Weights of a small mixture-of-experts language model, trained from scratch on English Wikipedia.
Size: 13 layers, vocabulary 32768.
Experts: 2 picks a token, a softmax router, 5 empty slots to pick, a shared expert of 128 neurons.
Training: a variant of Muon for the experts, 1285M tokens, 9804 steps.
Below are experts of layer 8 (counted from 0) of a mixture-of-experts language model. Rows are named down (a neuron's output weights, with its number) and show model dimensions 256-383. Each number is 128 + 32 x the weight over its row's rms, rounded and kept within 0 to 255.
Before each expert's rows: "raises" lists some tokens whose logits its average output raises strongly, later layers aside; "comes before" lists some tokens at least twice as common just after its tokens as in all text. This comes from a sample of Wikipedia text that the model never trained on. Tokens count by the router's weight.

# expert 6
raises: "\n", " See", " ", "See", "Personal", " Un"
comes before: "\n", " ", "See", " 6", " October", " July"
down0 [128  87 191 142 155 137 111  90 108  81 112  94 153 130 133 125  99 158 124 100 110 184 120  99 130 152 153 113 146 144 118 101  96  84 130  74 177  88 116 112 185 125 120 106  89 123 129 136  69 113 118 101 163 164 145 187 121 132  98 118  82 108  81  86  96 173 115  67 198 170 153 169 155 175 119 176 124 221 168 159 141 130  94 111 139 171  62  95 109  95 116  59 142 110 159 121 135 105 106 168 153  84  48 101 168 197  66  64 157 203 172  88 180 211 112 143 166 130 181 106 155 160  97 171  78 131 154 180]
down1 [149 127 105 184  98 152 142 192 116 125 220  98 129 108  67 119 138  79 140 150 135 143 169 126 128 159  77 144 102  50 154 152  96 132  98 172 103 105 121 138  72 153 118 110 146  89 117 116 136 168 146 140 160 114 149 125 118 149 147 110 124 107 113 148 133 149 102 122 101  97 118 180 108 134 108  83 109 114 123 121  21  81 111 113 142 144 108 167 150 143 156 100 153  92 119 126 162 120  55  43 121 160 115  92  89 101 121  93 123  79 152 135 131 147 151 131 157 121 102 133 158 102 102 109  91  92 186  79]

# expert 1
raises: "-", " of", " and", ",", " in", "."
comes before: " of", " century", "-", " year", " to", " round"
down0 [135  98 151 141 134 102 142 117  96 154 122 131 175 146 174 200 130 120  96 133 122 130 112  97 113  97 113 168 151 111 149 125 137 101 159 192 159 127  89 122 120 153 151 111  96 193 111 163 145 169 140 129 201  84 116 129 120 153 110  84  78  87 106 134  94 171 102 211  75 133 108 149 119 133 132 140 136  86 139 122 111 157 100 118 160 210 127  85 173 133 128 120 121 121 129  61 114  55 118  82 130 104 141 140 119 128 145  89 153 117 125 129 111  92  99 145 153  78 176 130 126 180 153 162  85 101  82 129]
down1 [158 167 157 157 152 152 117  64  18 135 199 144 134 106 136 148  95 138  42 167 101 131 138 159  98 109 133  93 140 175 105  67  67 125 118  81 119 133 124 106 132 144 148 110 152 123 126 168 119 150 143 136  88  87 170 148 130 178 165 130 179 113 172 151  99 110  97 150 163 139 102 186 147 130 172 109 104 176 148 118 143 150 115  96 155 179 186 105 114 178 163 112  72  37 110 159 109 128 119 172  83 106 108  91 117  77  67 137 168 129 100 109  96 113 120 116  95 167 152 168 140 140 186 116 105 142  91  78]

# expert 32
raises: " in", " to", ",", " by", " and", " with"
comes before: " to", " as", " in", " by", " for", " of"
down0 [145 153 140 213 142 140 118  97 137 117  93 108 135 113  75 111 155  82 161  70 112 136 132 143 161  87 124  83 197 141  58 111 155  89 111  68 134  93 128 161 177 100 148 111 168 127 148 191 112 176  83 125 154  83 155 123 182 160 163 145 128 137 189  73 173 139 116 164 104 120 119 110 145 105 145 155  78 183 162 113 132 174 114 141 153 141 161 115 132  64 184 138 111  94 168 144 117 121 132 101  94 124 195 160 145 137 122 148  70 146 139 144 165 133 117 149 148 105 136 124 101 164 163  82 114 159 178 130]
down1 [135 131 143 138 134 176 172 173  97 159 206 126  86 130 116 182 138 110 162 123 112  93 157 222  88 109 133 109 140 108 127 105 123 123 122 127 102 128 144 152  76 109 101 132  97 146  86 129 188 170  75 115 102  72 183 156 184 120 127 103 119  79 119 106 103 160 180 100 138  80 140 148 109 123 152 134  87  80 203 171 124 125 146 103 168 137 105  72 177 158 142 143 161  66 161 120  99 150 164 145  50 128 128 140 130 186 148 146 110  61 168  81 129 136 147 133 118 123 176 132  98 170 164 125 100 129 152 176]

# expert 35
raises: " the", " a", " an", " New", " N", " St"
comes before: " the", " a", " New", " his", " 2013", " 2012"
down0 [141 164  51 113 119 141 137 134 184 169 107 158 150 129  60 205 126 177 120 120 172 139 100 102 101 160 144 139  92 146 157 112 118 126 156  90 130  42 111 126 126 119 133 113 127 110 111 128 123 115 162 123 148 147 150 155 134  69  92 105 103 140 130 143  90 195 172 187 120 154  99 177 159 165 125 175  93  57 100  87 168 147 154 168 177 118 119 154 171 118  96 122 199 120 141 131 166 155  83 159  80 133 139 167  45 139 128 139 140 152 161 118  84 168  98  91 106 140 148 114 112 116  93 158 137 134 132 160]
down1 [114 109 137 172 162  64  90 171 171  60 154 107 158 143 123 174 109 121 126  75 135 119 138 144 166 196 134 107 135 166 123 109  96 157 168 100 143 160  98 175 139 190 109 159 113 112 125  93 129  88  85  94 149 153 121 160 140  73 173  89  81 147  95 122  71 171  92 179  88  97  84 133 128 125 176  69 149 143 120  84 139 119  60 176 100  95 138 134 146 137 145 158 185  87 122 119 131  82 123 120  71 125  80 154 110 108 142 142 151 189 156  79 127 131 135 149 123  77 126 158 122 123  58 117 177 177 103  88]

# expert 18
raises: ",", " of", " in", " on", " (", " and"
comes before: " of", " in", " by", ",", ":", " on"
down0 [164 102 136 158 113 111 142 121 135 110 175 139 142  92 163 144 173  95 151  17 107  94 136 128  55 184  97 143  62 115 162 147 142 108 111 132 115 130 151 204 110 164 104  87 190 119 136 207 118 159 130  48 123 158  95 135  97 165  99 149  81 128 130  84 151 154 117 171 117 161  61 114 196 171 113 177 114 112  79 135 127 162 116 189 137 171 143 132 119 146 126 162 138 108 122 128 131 138 114 119 162 127 104 116  93 100 106 128 108 132  66 166 127 152 128 114 128  88 136 159 174 105 113 136 141 141 130  78]
down1 [122 118 205 103 149 155  49  98 110 123  98 171 112 104 144 134 143 115 139 125 134 119 105 137 106  98 119 119  96 139 114 160 138 159 139 120 165  77  53 106  94  67 131 112 110 138 133 141 132 215 163  92 224 151 132 149  89 141  61 124  58  85 123 136 105  68 155 140  92 102 159 122  78 156 157 202 171 174 142  91 120 100 128 152 142 146 169 128 163 105  97 112 161 144 105 122  96 147 115 152 202  90 113 138 163 120 103 182 128  77 164 163  96 119 122 139 142 136 159 154 136 133 217  92  95 120 104 151]

# expert 22
raises: " a", " the", ":", " in", " an", " at"
comes before: " |", " \"", " a", ":", " to", " of"
down0 [144 108 158 148 183 119  93 123 172 151 164 131  92  90 139 185 157 152 104 123 100 111 153 168 132 119 110 165 114 113  92  99 184 152 116 101 114 176  62 119  68 166 157 178 128 104 100 147  96 135 150 162  95 100 159 138 124 166  77  77 106 157 122  81 146 141  90  96 104 134 107 101 174 154 180 147 118 124 116 133 152 126 175 154 129  87  93 181 166 114 119 108 104 100  82 119 103 109 118 173  75 115  96 145  59 159 114  98 102  79 159  94 153  78 124  66 130 169 147  79 143 114  94 118 116  91 150 130]
down1 [132 117 139  92 126  74 100 117 157  99 161 116 131 109 167 137 129 125  67 138  97 113 157 158  76 123 105 120 142  93 156 148 123 129 143 117 107 129 108  67 111 105 134  97 101 104 103 157 179 131 149 151  55 108 165 137 112 154 140 153  92  94 118 133 157 157 109 129 137 184 119 115 157 138 143 125 141 135 111 121 153 120 175 157 141  71 135 158 151  83 132 186  50  86 128 174 120 125 102 195 181 143 114 138  82 140 139  66 118 112 132 110 161 115  76 120 107 136 110 159 114 126 151 177  65 121 174 167]

# expert 23
raises: " ", "\n", " Date", "on", " work", " ("
comes before: "\n", " ", " 1", " 2", " 3", " Date"
down0 [147 126 117 110 104 143 113 143 144 103 121 176 123 123 130 172 167 114  90 112  86 128 120 139  88  92 114 121 114 184 125 155 128 142 133 187  95 150  90 105 187 153 131  91 137  65 177 142 139  84  85 120  71  76 141 161  86 116  95  69 161 117  88 140 112 117 146  90 155 137  83 144  65  99  95 149 128 128  53 133 143 140 147 123 123 197  93 157 110 116 115  70 108  62 144  93  90 198 118 133 104  79 158 153 131 157 125 116  45  97 127 157 112 138 152 119 153 120 149 132 161 183 229 146 109 120 130 159]
down1 [115 125  73 156 103 110  67 168 136 149  79  97  85 116 146 118 168  85 106  84 123  85 110 133 145 170 122 148 150 174  72 167  96 117 117 124 124  87 118 140 101 142 135 165 148 134  94 165 119 113 133 161 130 176 135 176 122 129 144 145 152  78 158 186  99 118  97 184 109  77 167 115 141  89 120 160 159 180 132 140 179 113  84 119 178 148 130 130 104 136 139 102 133 194 187 147 166  87 162 109 118 126 203 204 131 126 113 111 190 122 162  65 133 109 200  59 163 102 152 117  80 143 100 189 109 166 162 101]

# expert 21
raises: " |", ".", " in", "'s", "-", ","
comes before: " |", ";", ".", "%", "–", "|---|---|---|---|"
down0 [123  66 164 145 107 135 193 165 141 108 170 209 148 109 106  81 109  79 110 210 117 137 190 164 103  93 106 117 124 145  89 121 118 148 102  77 162  73 122  95 145 114 154 135  74 133 136  97 128 119  90  98 105 165 137 157 170 112 108  59 114 138 110 118  68 120 136 146 175 147 138 113 173 117  91 149 113 151 122 154  79 103 121 123 150 180 155 124 166  62 143 149 125 120  73 127  97 172 118 113  95 152 101 196 187 158 132  83  95 117 145 122 139 158 151 161  88 151 145 142 118 159 121  99 115  77 184 140]
down1 [111 111  89 164 126 159 181 125 154  83 188 127 117 169 134 151  96  82  89 116 126  68 111 149  80  60  82  81 129 159 155 175 125 146 159 111 113  94 166 116 191 156 101 126 168 170 135 135 125 113 161 146 124 199 128  66 108 162  86 107 108 137  80 147 140 133 108  97  77 168  95 134 120 137 139 118  84 112 147  74 153 205 144  76  83 121 152  88  32 137 137  99 139  74 169 152 125 223 114 144 128 114 111 185 129 160 123 121  66 157 100 108 125  89 174 165 116 122 187 127 157 139 156 100 121 110  75 169]

# expert 9
raises: " the", " a", " an", " is", "/", " also"
comes before: " and", " the", " but", " which", " a", " including"
down0 [148  47 155 127 160 164  91 166  59 195 101 128  97 167 116 131 137 122 118 107 119 172 195  53 174 132 143 148 148 108 162 128 120 109 106 104 182 161 149 106 127 165  23  97 195 117 102 127 174 101 138 100  99  89 128  85 138 139 165 105 116 138 156 132 180 164 148 167 109 152 112  80 141 109 131 129  93 176 155 113 123 141 141 139 183  56 112 128 129  84 127 118  92 145 148 177 127 120 132  99 112 132 131 149  85  96 150 193  25 128 139 135 132 133 124 115 119 129  86 105 101 113 202 166  98 118 184 151]
down1 [122 155 142  93 102 110 110 126  83 149 126  99  74 168 137 114 164 151 118 107 104  74 130 142  88 161 135  90  69 164 179 110 101 162  64 137 127 141 123 194  59 147 162  98 122 153  90 109 123 112 147  73 137 152 151 156 204 134 154 168 104  86  79 138 139 114  99 119 179 120 136 106  76 114 151  76 126 116 109 158 144 146 143 147 159 132  73 114 150 131 223 149 109 170 154  90 141 137 170 107 138 114 116  98 119 103 159 137 122 124 116 119 140 102  83 114 156 119 153 164 194 128 118 126 118  99 207 113]

# expert 16
raises: " the", " a", " all", " in", " an", " both"
comes before: " the", " he", " a", " it", " that", " his"
down0 [135  74 138 123 117 193 125 162 120 143 112 156 105 123 121 189 109 136 125 101 127 159  87 104 151 133 136 121  88 117 107 185 118 165  73 157 157 167 143 145 165  74 105 153  52 137 116 157 171 133 132 167 171  93  96 106  49 178 129  89  60 119 128 168 137 139 122 120 130 167 119 138 159 172 148 134 101 144 104  91 170  72 199 103 182 186 131 115 155 117 131  64 192 120 102  85 164 157  74 164 160 103 139 112 129 133  80 128 156  64 105 156 158 122 168 134  92  89 123 130 143  91 132  98 120 102 103 136]
down1 [140 163  98 154  91 131 126 104 115  90 144 162  95  88 115 140 134 133 192 127 153 118 115 148  95 122 149 141 174 133 139 162 113 139 157 112 152  99 142 128 120 112 119  68 118  77 114 132 163 169 126 121  76 109 149 142  82 116 121 143  97 111 135 190 126  74 155 104 124 139  99 127 143 139 164 131 116 161  96 133 136  99 137 160 149  84 162 112 112 229 129  81  95 177 125 166 121 152 125 136 117 146 123  99 146 111 170 114 162  61 128 112 138 135 192 108 144 168 129 157 116 100 102 117 105 122 138  97]

# expert 39
raises: " 0", " 1", " 3", " 2", " 4", " 8"
comes before: " 0", " ", " 1", " 2", " 3", " 4"
down0 [147 151 117  97 120  80 147 141 147 127 130 108 145 157 116  82 119  97 150 174 126 147 145 101 140 116 139 144 121 142  94 135  81 119 110 105 113  86 112 136  78  91 101 100 122 160 127 127 179 122 127 182 107 163 115  80 103 163 158 130 104 146 102  96 131 161 110 165 175 115 137 104  40 130 163 139 114 105 135  75 148 165 146 117 127 142 154  83 135 185 106 139 117 150  96 143 142 101  99 111 148 129 182 104  99 182 145 123 133 104 114 190 153 136 128 143  89 128  27 106 164 101  99 141 161 170  95 124]
down1 [127 120 131 106  74 135 114  88 113 115 104 125 125 159 144  84  66 140 131 105 131 123 151 187 149 124 162  99 107  67 150 131 138  90  85  79 161 127 208 157 117 141  88 120  92  91 108 108 110 108  92 203 145 177 135 100 191 123 170  51  80 130 125 127 121 151 134 105 165 157 140  95 125 167  84 174 112 125 135 142 150 167 178 149  94 131 151  97 120 137 154 148 127 126 108 115 118 180 114 134  95 118 138 150 130 153 181  96 139 110 149 154 150 122 154 140 101 109 170 144 147  54 165 107  64 130 132  66]

# expert 31
raises: " the", " a", " their", " its", " an", " this"
comes before: " the", " a", " his", " its", " their", " her"
down0 [154 193 102  91 128 140 225 162 101  66 118  79 134  99 135 148 109 154 138 188 228 153 114 100 141  85  51 135 122 103  95 108 147 137 106 143 118  95 156 173  73  91 143  97 149 192 107 142  79  91 123  65 157 131 149 108 119 162 100  83 117 146 113 170 158 101 150 191 174 142 188 147 159 117 135 129 141 149 124 108 151  46 112  79 177 164 175 126 142  96  98 119 111 151 156  89 181 146 129 145  70 135 194 129 146 128 163  59 180 116  92 191 119 123 105 111 139 115 132  87 110 108 155  96 104 125 126 119]
down1 [161  84 170 171 100 194 128  58 151  98 136  58 150 102 127 106 159 160 127 132  67 155 150 159 113  86 145  78  93 115 114 137  97  84 142 114 112 123 144 127 141 202 182 131 125 102 121 157 126  94 114 116 160  96  79  87 120 177 104 110 134 169 201 149 143 122  99  90 127  94 161 161 102  92  79 114 148 144 147 108  96  84 141  89 116 188 136 104 111 138  87 137 119 120  85 125 131 140 143 116 119 144 148 224 138 168 164 110 130 138  52  88 172 166 102 119 145 147 125 117 111 108 113 177  74 136 117 117]

# expert 29
raises: "|", "-", "\n", "=", "\"", " "
comes before: "|", "-", "\n", "=", "American", "Personal"
down0 [142 132 108 127 105  96 114 172 166 122 140  73 137 130 145 173 210 135 126 148 129 138 156  64 172  94 145 118 129 160 149  77  96 142 128 158 152 131 142 131 105 142 154 142 177  55 125 117 104  90 141 155  82 102 152 206 159 164  95 145 125 124  82 145 138 114 176 159  88 121 145 108 148 119 103  69  91 139  97 141 138 132 172 111 148  70 117 149 111  81 118 112 123  63 148 132  93  66 191 127 145 184  99 126 168 127 126 129 124 152 112  81 103  72 107  93 113 155 134 143 240  86 115 103 120 159 122 136]
down1 [112  93 142 158  96 115 103 118  89  97 120 134 171 128 124  88  79 138 119 157 114 167 146  84 213 131 170  78 144 135  96 123 149 161  95 150 159 162 157 141  90 195 130 116 153  88 156 159 133 130 129 153 172 192 131 172  67 142 124  59  98 168 105 122 162 132 126 125 117 110 102  87  60 117 127 138 128 138 115 102 138  80  97  83 109 150 146 163 125 155 138  95 106 136 158 122 134 128 129 119 155 159 120 137  88 179 131  79 110 106 163  94 167 119  84 132 161 161  86 165 100 133 143 138 141  82 108  91]

# expert 30
raises: "-", " to", "16", " in", " the", "27"
comes before: ":", ")", "–", "′", "″", " /"
down0 [ 90 125  76 128 134 157  90 114 156 119 125 123 212 117 105 147 221 102 102 123 160 128  98 122 171 151 144 100 212  94 113 125 197 111 102 148 109 135 120 139 122 111 113 115 133 109 136 121 156 137 104 113 106 149 111 114 153 177 112 147  89 156 160 140 109 139 156 106 177 139 146 199 111 100  86 175 149 120 132 139 148 115 143 108 148 167  66  75 131  71 186 211 116  72 103 142 121  71 102 150 126 110 119 141 123 125 150 188 161  91 139 152 192 132  98 120  56 126  85 126 101  79 184 117  86 110  78  97]
down1 [111  97 118 121 195 131 138 130 152 187 135 155 125  84 131 142 131  95 118 143  92 155 178 141 154 122 153 176 132 142 126 113 140  92 143 115 145 184  73  64 128  75 113 112 113  80 158  96 112 108 142  89 115 156 100  96 127  93 161 166 155 132 180 164 171 138 179  65 129 106 165 117 171 143 117 125 119 113 127 119  90 144 111 141 165 110 150 126 151 139 119 155 145 103 100 177 154 105 171 104 107  79 141 136 167  89  45  65 173 189 128 127 165 128 122  78 115  79 139 168  97  85 184  52 147 140 113 108]

# expert 4
raises: ",", "–", ".", "-", " (", " to"
comes before: "–", ",", ".", ")", "%", "th"
down0 [ 81 115 133 136 120 169  96 164 177  73 145 100  84 125 131 160 142  97 157 133 123 163  75  78 116 104 106 151 178 179 120 161 138 123 102 127 146 125 110 113  88 108 100 159 139  77 107 148 165  99 115 108 141 103 163 113 107 152 138 182 156  86 109 126 112 123 116 119 183 153 102 144 104 130 131 124 136  71 215  88 116  85 115 136 147 140 145 107 122 134 116 159 132 153 118 129 117  67 131 108 130 107 150 107 126 128 134 113 151 108 122 152  70 129 165 140 133 106 182 169 140  67 133 181  92  60 170  92]
down1 [156 118 178 103 142  94 129 140  76 128 179 144 164 133 123 127 147 122 128 102 117  97 125  81  93 193 120 127 185  99 147 144 129 147  53  99 179 115 169 124 114 154 165 119 132 141 119 163 177 170 113 180 151  94 131 124 184 109 130  97 179 112 109 138 142 170 150 158 151 154 162 129 152  93 123  37 128 119 148 140  92  87 133  95  86 148 158 122 135  54  45  99 154 118 122  82 133  92  73 112 159 146 122 193 155 155 114 143 165  64 124 128 143 109 192  55 134 189 121 115 133 102 153 141 159 138 160 161]

# expert 24
raises: " in", " of", " at", " the", " a", " on"
comes before: ":", " a", " to", " of", " the", " by"
down0 [ 37 141 107 157 143 108 114 186 109 190 134 109 148 136 114 104 124 115  50 129  86  51 116 147  92 123  88 121 122  87 114 146 184 128 168 135 144 135  98 161 155 136 104  91 148 124 148 160 132 142  99 146 166  84 133 218 139 211 108 200 130 142 135 111 104 190 139 110 157 129 138 117 172 141 136 120 105  91 155 107 128 133 143 109 122 132 199  91 162 196 145 128 122 132  90  40  99 102 116 150 169 129 118 110 158  96 101 106 112 136 108  86 170 140 137 111 119 170 117 139 163  95 127 120 130 153  92  89]
down1 [152 150 181 140 158 175 138  64  98 145 103 122 145 160  84 148 103 150 142  87 155 100 106 155 196 126 166 105 121 118  90 113 170 166 189 156 166 126 120 111 164 147  74 226 125 173 141 144 178 124 130 125 129 162 168 132  90  92 138 135  54 117  65 111  86 194 134 143 142 136  95 107  86 141 116 111 162 111 110 101 113  57 139 174 147  68  83  92 114  74 143 117 112 135 180 121 164 177  54 104  96 205 172 133  72 141 157 137 179 165 144  51 183  97 146  59 122 122 183 123 174 166 134 123  95 120 144 133]